Weights of a small mixture-of-experts language model, trained from scratch on English Wikipedia: vocabulary 15541.
Below are experts of layer 8 (counted from 0) of a mixture-of-experts language model. Rows are named router (the router's row for the expert), gate (a neuron's input weights, with its number), up (a neuron's input weights, with its number) and show model dimensions 0-159. Each number is 50 + 12 x the weight over its row's rms, rounded and kept within 0 to 99.
After each expert's rows: "gets" lists some tokens that make up at least twice as much of what it gets as of all text. This comes from a sample of Wikipedia text that the model never trained on. Tokens count by the router's weight.

# expert 5
router:55 58 58 54 31 68 49 41 53 42 43 58 38 32 31 51 39 39 63 61 45 73 46 47 46 62 42 28 54 41 48 28 45 38 58 65 57 43 33 49 38 52 42 43 58 48 48 65 29 65 63 30 50 42 60 47 61 63 59 54 66 54 57 39 75 45 36 50 55 59 61 47 64 53 69 45 49 58 51 60 69 36 38 37 68 78 46 49 59 68 47 59 68 26 52 52 61 55 48 30 18 58 55 55 50 52 50 55 14 37 45 59 46 69 59 65 45 56 45 45 50 34 45 78 53 41 67 56 68 64 58 61 64 51 50 58 41 48 43 65 42 58 52 40 44 40 53 44 47 35 57 62 56 53 51 67 81 34 29 37
gate9:47 31 35 61 48 56 80 52 44 40 36 66 57 48 71 69 48 78 50 64 51 41 51 63 43 47 56 44 71 47 54 40 59 36 35 51 54 29 60 46 43 44 58 36 72 47 34 65 65 55 56 54 76 48 38 53 64 35 59 27 44 58 31 28 61 43 47 64 56 77 59 47 66 37 54 53 46 40 54 43 52 40 71 58 56 49 42 61 52 54 43 38 45 39 52 56 69 43 38 55 49 43 42 57 60 49 51 36 49 58 37 52 55 53 37 67 59 54 49 35 66 67 48 45 73 54 57 56 73 50 66 67 63 53 73 33 64 51 42 50 37 53 42 44 46 49 46 67 57 21 70 63 74 19 52 53 46 44 52 41
up9:36 49 31 37 53 33 48 47 36 59 49 60 63 45 33 48 69 52 32 51 38 56 55 45 51 49 35 59 56 56 29 51 55 62 63 55 44 41 73 50 63 49 41 60 33 50 31 47 50 49 51 60 53 37 33 65 54 69 67 47 44 43 56 65 20 50 62 66 59 60 39 71 51 58 53 36 50 62 43 47 46 45 35 69 72 54 48 65 54 57 41 18 56 33 38 38 52 52 36 54 31 43 53 37 55 40 34 65 66 29 48 65 56 60 50 46 32 58 39 33 55 81 51 45 48 36 38 61 29 44 56 71 44 56 40 24 46 53 44 60 61 72 44 45 64 36 66 56 39 71 46 55 47 50 56 59 43 50 76 30
gets: "\n", "| ", "\n\n", "-", " | ", " |"

# expert 11
router:43 60 43 49 23 72 32 47 44 51 45 64 27 30 35 20 44 54 48 69 39 67 42 42 70 54 28 44 63 39 50 33 65 48 49 52 35 38 30 40 46 52 31 49 51 67 54 62 45 66 57 43 50 44 52 44 35 67 64 47 71 48 56 24 71 47 36 52 51 60 53 53 40 38 61 45 46 43 46 54 60 38 38 36 68 59 46 59 48 52 60 52 65 19 59 46 62 45 66 25 35 45 41 51 87 64 28 61 43 51 36 46 58 60 44 56 58 40 54 46 50 32 45 75 56 51 59 59 69 54 64 52 53 41 46 51 42 52 59 48 63 49 56 44 45 39 51 49 48 41 57 48 32 42 68 59 64 43 27 54
gate7:44 67 49 36 50 59 73 42 68 66 58 57 24 58 59 42 54 73 54 34 44 28 57 51 58 51 34 46 69 45 51 53 25 36 28 21 46 74 39 51 35 48 40 49 46 50 60 70 53 49 49 51 36 37 43 30 26 80 30 54 38 39 61 49 50 59 40 58 38 44 43 58 64 45 50 57 60 45 49 33 38 55 83 53 63 36 59 47 44 43 56 55 42 37 45 62 52 45 51 59 50 42 64 55 62 51 55 47 61 59 51 75 45 33 60 44 69 53 45 52 55 46 44 48 48 50 43 57 31 45 56 60 37 73 66 53 47 18 59 53 59 58 48 35 66 41 42 52 67 42 53 48 40 63 56 75 54 38 30 56
up7:48 57 73 43 64 42 48 64 30 33 61 44 57 31 51 67 58 21 48 41 36 78 57 43 76 54 57 52 56 61 46 37 45 35 59 58 60 34 49 61 64 50 70 48 35 57 43 40 38 52 44 60 57 49 56 53 66 56 65 77 39 65 49 47 45 36 60 37 39 53 62 48 58 58 38 45 36 55 47 37 62 37 37 36 47 55 50 53 47 39 50 78 25 51 56 45 56 50 57 53 54 83 41 51 46 64 61 46 48 41 42 38 68 47 41 51 62 24 46 47 52 31 66 92 50 56 54 42 54 63 33 47 52 30 43 59 48 57 39 47 37 59 76 57 42 59 37 38 55 35 42 47 45 34 33 38 43 43 42 61
gets: "1", "2", "0", "\n", " | ", "3"

# expert 10
router:28 73 46 59 29 52 37 46 47 50 42 39 48 46 34 28 41 55 58 68 30 68 53 56 46 56 51 46 64 55 35 43 63 55 56 57 46 40 46 49 39 66 49 30 41 55 60 61 42 63 57 57 51 37 48 40 38 79 55 45 49 31 53 38 66 60 38 54 57 54 70 63 37 37 46 33 36 34 37 46 68 37 35 59 51 63 31 48 41 46 75 57 76 43 39 39 40 68 46 44 32 58 36 48 60 47 56 62 45 54 45 59 62 68 60 58 70 80 51 44 51 54 53 56 81 30 52 62 62 38 53 57 57 39 52 42 47 60 68 57 64 56 45 47 46 35 67 45 27 40 44 72 42 51 60 49 58 19 33 46
gate7:53 48 37 32 34 47 65 54 55 48 55 42 69 41 36 60 63 30 48 65 52 63 45 27 57 39 49 23 24 50 41 46 64 39 75 36 40 61 56 61 42 34 33 43 44 25 34 54 74 52 60 29 28 39 48 48 52 64 57 56 29 56 36 49 38 50 61 65 42 31 38 47 52 56 63 41 46 59 37 46 58 54 42 44 54 43 39 40 32 27 52 82 49 52 49 51 42 47 41 39 52 79 44 45 72 62 74 55 50 53 50 54 59 50 60 33 58 63 50 52 57 64 51 61 68 49 46 41 57 62 61 40 58 55 41 51 67 50 48 63 40 43 64 41 36 61 48 37 63 56 71 60 59 80 52 51 57 70 44 38
up7:53 34 60 19 50 74 58 54 36 40 39 62 57 51 61 63 58 45 27 60 54 62 39 45 46 61 44 47 57 62 68 45 44 55 49 44 50 41 66 39 38 50 45 49 49 37 16 38 41 70 46 36 39 53 49 45 66 49 39 48 44 54 44 53 62 63 23 62 41 58 41 50 42 45 31 40 50 55 43 77 45 49 41 36 51 61 44 18 35 47 34 30 65 69 67 35 40 58 57 54 55 70 44 53 25 52 68 64 30 61 49 53 43 56 53 43 64 60 63 53 48 61 57 60 61 50 55 61 51 43 49 30 65 25 53 48 63 56 31 75 60 47 53 36 54 37 47 31 68 45 55 62 46 74 49 61 64 57 39 43
gets: "\n\n", "\n", ".", ",", ")", "=="

# expert 4
router:30 57 48 40 26 54 34 51 58 38 49 57 33 42 43 43 52 38 44 75 58 67 54 52 56 52 37 43 54 43 43 31 76 60 52 59 39 46 50 41 44 54 40 56 51 67 54 76 45 63 46 56 47 53 43 69 45 71 67 44 69 52 56 34 71 59 36 63 57 49 68 60 39 55 45 19 31 43 31 42 63 36 36 44 49 60 50 37 52 49 65 43 53 41 48 47 77 62 64 44 20 49 47 67 76 48 29 68 43 54 44 45 41 57 57 53 66 51 46 51 18 41 56 74 55 33 59 53 69 51 58 46 61 43 43 43 28 32 60 56 63 59 41 34 36 53 50 42 52 57 47 50 52 40 63 66 50 31 45 62
gate5:39 44 40 55 45 37 54 58 53 67 52 43 60 47 65 38 45 37 50 56 41 63 63 19 69 41 54 45 56 34 47 62 38 74 36 48 43 49 51 39 44 44 61 61 49 49 44 42 04 52 29 54 60 51 40 57 52 53 53 45 54 48 68 45 62 67 37 61 26 63 50 58 49 55 36 35 56 48 38 49 78 48 43 28 35 36 63 68 50 63 73 60 44 67 44 47 65 63 28 41 62 63 45 40 55 62 40 34 70 42 54 40 68 54 41 38 65 84 48 59 42 41 44 60 51 69 51 71 50 48 57 51 43 54 36 53 37 62 57 53 60 60 48 47 37 56 60 56 64 38 42 67 69 58 30 32 54 64 54 49
up5:47 50 42 51 32 46 36 57 46 42 39 57 45 45 42 43 74 39 71 48 50 33 35 64 32 55 59 40 52 65 61 51 55 50 45 42 52 61 55 32 41 54 49 45 40 41 70 66 58 48 47 44 17 43 46 37 64 41 54 51 53 40 42 72 40 46 52 45 70 55 68 52 45 53 78 54 64 60 58 51 77 46 62 78 54 67 34 40 61 49 39 65 67 32 71 62 47 51 50 71 45 45 62 40 48 49 54 40 46 46 58 50 44 43 42 63 23 47 60 38 39 70 65 41 60 44 56 50 30 60 57 51 33 44 38 57 60 47 54 38 32 48 42 44 60 49 74 54 44 43 62 66 25 38 83 74 62 63 61 42
gets: ".", " |", ",", ")", " |  |", " ("

# expert 15
router:45 56 28 40 43 54 46 43 63 23 43 45 51 48 53 38 55 68 70 59 42 44 52 54 53 38 22 57 79 55 43 37 60 63 43 24 42 29 39 31 30 63 37 37 44 55 54 44 45 62 70 57 36 42 41 46 32 51 52 52 54 48 57 31 61 59 43 58 59 50 66 59 61 44 54 58 58 45 31 68 40 52 40 52 44 57 46 62 37 56 59 42 68 49 48 55 51 53 63 33 56 31 36 61 74 68 59 61 65 58 45 58 48 52 55 49 51 57 50 40 43 54 60 77 60 62 66 66 53 30 39 51 50 24 52 28 34 31 52 67 73 22 72 48 56 37 52 38 44 51 39 48 46 60 73 58 50 31 43 50
gate19:54 40 51 69 47 50 43 56 60 43 59 38 69 56 58 36 49 54 63 81 50 51 68 48 56 45 64 71 55 53 39 51 38 46 30 04 44 39 34 39 58 73 37 60 53 74 55 42 41 53 54 54 49 61 49 37 40 46 41 51 53 51 66 73 51 48 50 65 71 39 47 65 45 43 51 56 59 43 44 40 44 74 50 55 42 77 29 61 34 49 39 53 63 46 41 47 33 53 50 51 56 42 42 55 57 60 58 36 55 45 61 71 70 55 52 46 61 71 58 56 61 51 24 51 45 50 38 59 45 34 68 53 67 54 49 44 61 52 63 40 51 32 61 65 56 43 57 42 60 84 68 34 67 40 52 49 54 58 47 74
up19:43 50 61 70 59 44 53 38 34 52 35 67 31 50 57 33 47 32 47 59 43 55 66 43 51 33 31 36 40 61 36 38 57 51 52 51 52 53 54 40 40 40 53 54 53 31 41 64 48 57 34 38 32 73 54 73 26 18 56 44 49 41 63 59 33 38 42 47 48 65 43 50 30 33 52 66 38 59 50 57 51 56 54 25 65 46 60 62 52 47 42 55 47 59 23 48 75 21 56 58 42 52 53 46 49 58 20 75 50 66 61 45 54 52 44 46 64 40 38 65 57 44 73 55 52 46 44 44 54 29 60 36 54 52 67 54 62 59 28 60 45 37 43 48 67 65 47 49 45 22 29 29 57 51 52 51 48 54 50 43
gets: "1", "2", "–", " ", "3", "7"

# expert 12
router:36 63 40 56 34 47 43 53 56 49 33 49 43 36 34 36 56 66 64 55 51 58 66 51 63 50 34 35 54 38 35 47 48 53 54 38 56 43 47 51 44 63 43 29 54 71 67 48 35 76 43 68 24 45 41 34 54 59 60 34 56 51 73 50 70 60 38 57 68 50 82 56 29 45 41 44 37 38 56 50 55 43 53 63 51 41 53 50 46 36 71 62 59 34 44 43 65 62 62 33 41 49 41 51 50 50 57 66 49 40 70 51 66 53 56 39 53 51 67 51 45 49 63 50 61 43 54 66 63 25 55 69 61 40 45 28 34 35 62 47 64 33 57 46 23 47 66 65 22 32 36 54 48 61 61 64 56 42 41 66
gate8:41 56 76 42 72 53 60 65 74 43 34 45 54 40 39 42 42 43 34 54 47 39 55 58 64 43 55 45 45 37 30 24 56 59 51 46 68 40 66 57 49 34 65 60 55 73 43 36 41 50 44 52 53 48 56 48 52 63 46 42 59 55 35 62 54 43 57 56 42 47 66 36 51 55 29 65 58 61 47 60 61 72 50 39 46 42 17 41 18 55 31 47 44 49 52 52 64 58 55 47 49 50 42 46 37 52 30 75 47 67 53 33 45 71 37 43 36 41 55 41 67 55 61 51 73 32 44 39 56 31 29 48 48 54 32 50 52 39 43 56 40 43 57 57 67 34 34 69 77 55 46 71 51 70 50 44 60 69 38 50
up8:58 55 70 49 58 55 34 62 49 55 73 29 34 35 30 47 68 26 50 56 55 63 20 41 44 73 69 40 70 34 48 45 37 42 31 53 47 66 64 54 57 52 55 46 50 52 49 59 28 48 35 66 39 58 54 35 54 31 16 46 51 57 58 46 47 44 51 33 67 67 50 49 33 59 32 57 42 49 39 55 52 64 57 30 48 39 44 59 42 45 51 66 33 38 39 45 33 25 45 34 53 53 61 45 51 48 49 45 56 85 44 55 45 59 42 64 38 48 36 46 56 50 33 55 56 52 42 44 53 40 74 57 53 29 44 55 74 44 54 53 24 44 34 42 54 54 44 59 35 40 62 52 35 56 69 66 49 43 56 53
gets: "\n\n", " The", " the", " a", ", the", " of the"